Experts of a small language model: 15.7M parameters, 6431 steps.
Below are experts of layer 10 (counted from 0) of a mixture-of-experts language model. Rows are named router (the router's row for the expert), gate (a neuron's input weights, with its number), up (a neuron's input weights, with its number), down (a neuron's output weights, with its number) and show model dimensions 0-159. Each number is 128 + 24 x the weight over its row's rms, rounded and kept within 0 to 255. Numbers have three digits each.
Before each expert's rows: "comes before" lists some tokens at least twice as common just after its tokens as in all text. This comes from a sample of Wikipedia text that the model never trained on. Tokens count by the router's weight.

# expert 2
comes before: " the", " to", " a", " in", " by", " as"
router:140156145116137108091115145103151151138159143133111133093115152114150150140130125108094068128138146133100108135101114143104136124102095075107120131126150146145109133165148134068107141154134113144103157126137087125106145154115140142101132146097091156083123128102126097135096143133141110118139156145049142137115147107113166089087167099148107131075172134100090118121113158129116090130143102115100149177136119121088154091126120098144151114147127090105136110104082122163126133107132150
gate0:123142152101105122127113130096137166146111130089149108096101098149075163176113153100160095146113077096114111142127145143070134146114124153153138137135149135101128085166102159127099083157122155151151154128114121119114123138106103136131091075116169152132133129126151118121125125089136138101127111136170142101129165083159147081134152107172125171119149159072128138128103138140130145118109134123116138098166118157125158140156103094142140132111129135143152074136107151121121097163129142
up0:096166139127118115111076132136147146142135127119137129109111122140125153155117154176150106137122121134139105127092178148091088162138140140121137125135114110064107160179113091146103128157130111119127074135173155137130122137117112141139082132145106141141129158080136130138146130120167095090100128142127131116117175121118161106107128121135085133078143134128095138149142158132056135131125109116104151124189120158137141120121096167109118117143134160118111083134110122152062147157122153
down0:150163138117156110135133116114112138120143119095132132107126121110137190117136143101122188103102131145069134113133093195119141108126162138118160139134136138198111145134141106166105091131093115104171141103147106162081099171102114115123137129095105116118132138160137152093093107112122153103140124103149164144104114116139159105160090149149132125101123124154135116113172103108159154137191147109112140101167125144110154087112120135115135121126092122114119133128101102148120088158124107

# expert 0
comes before: "\n", " ", "-", "|", " (", "–"
router:108147091152118150123168070133101176124130133101157155152124148118113090123149130111163135145151126086132085123178122125126122126157129096146097157164112145124170104113093138140124108117136167117151124149133154162098153117178098133137128076150115113137175168135160098117106187133142152146104145127138149135109129110154092131139107159091131135171148134132103175125137169134070160132132089145136163123087131138126155170100109161137110125144115121149143125109151156125138123125106135
gate6:105160131163095155140152135110168121097092134106160111166145103142130141147158147139165111130149149111147107097141116129090130178154143134145162146086176152133109140161112148137121100140120083186134102158114134139121104105128117110120144125129129135117139120148093131120099150140166080122121130124138106163107130098125159121177111108125127134100178118134136090137125129094092145096156121110152172098096135125185152120150087157120117124105127087093171103132129130088170161122102123
up6:141160111118106128143117116111086114140145097162077106104131133119145107128121107140173111130134096121093188136117181151118119080103144121120095127123139138114133132137127122160130102120100135116134106121093169101152141152154115131214131128102133087107118127063121117139127125150115158130117128095194161149127113150147138098093092161127109135135076158133116133166136145102130106150132111137104111087158145166115097099151130128099132115187149119145145145103110125144120102117152148
down6:122119149143144103119095120144134134102124165163158096127085129151108108136159107190165085135124103128097105114136163138165148131136152083126119140124162126137115135116120156129130158102120100139108169124116121122160113148154118140140148173140115135131103161150104101113122146135158042121140144154116133125124143104111078101141137114134117109158121095113099128115115123118095156117010094108160126151128138116127116138159127192151108133133129142122114134134159121123110150147125134

# expert 3
comes before: " |", "1", "2", "3", "4", "5"
router:099107157120133099142147175184145152148150113123114111110136144091143122140148098118138152103116102164146130132158129148147144142124176158129140130176100190134115134136148085127123098142117120157126141111171168129146092167153125093125129172132146134166071108122142157141137155131085138143108137141110116169120135148143143158172144101110126146098115135159137097120153110106158140126142140148116117121143149104135061136141156092156137109106133155097143147121118099138180157111142070
gate6:116121103155148078122100156176114158150141105116091157104124091121138078079085123093159171154112130121140095107124139143154114108141151132098133185147085113135154128165145124108123106166127075132155156103166116144115108116114132082114139162112131131123128096110103120123075161081133108122144173123094109143148122104099110121124100133128140110133133143113130139130107131163096142105096126107150123133104097150114120097143127101076147126118162130096126115092124179099137139106139110
up6:115130115134121125109105142143125147139126120117083172129125103114129110063089108115132151118124155148177099096151134146140075086125110151140158167139110154123136122120142108135115093169157096129130156099103114159110126098123150101109176150120131148114135119123173179096093155089145109088145149151069090144116118121091099135102127132130153146138132115116141163135093142155116151148098119134102112156130124188135093132110134145090139091130151125106129146080123138110128085098142097
down6:090146143119117145119147129149131111122126122113142146120174139103130133101162105130087156140058146166165107117124161056120107140148131118154151155148154148142160130139104134130109104117099069096122154088089085106130095103154131138149142140134125133104101123156119133146110072131133155094113129122104137128140123114137090165133086117140128134144096097133153156131107115134144115098197148135116146121111165138111126179131123129078110112135109144180134113133122065130141126151150148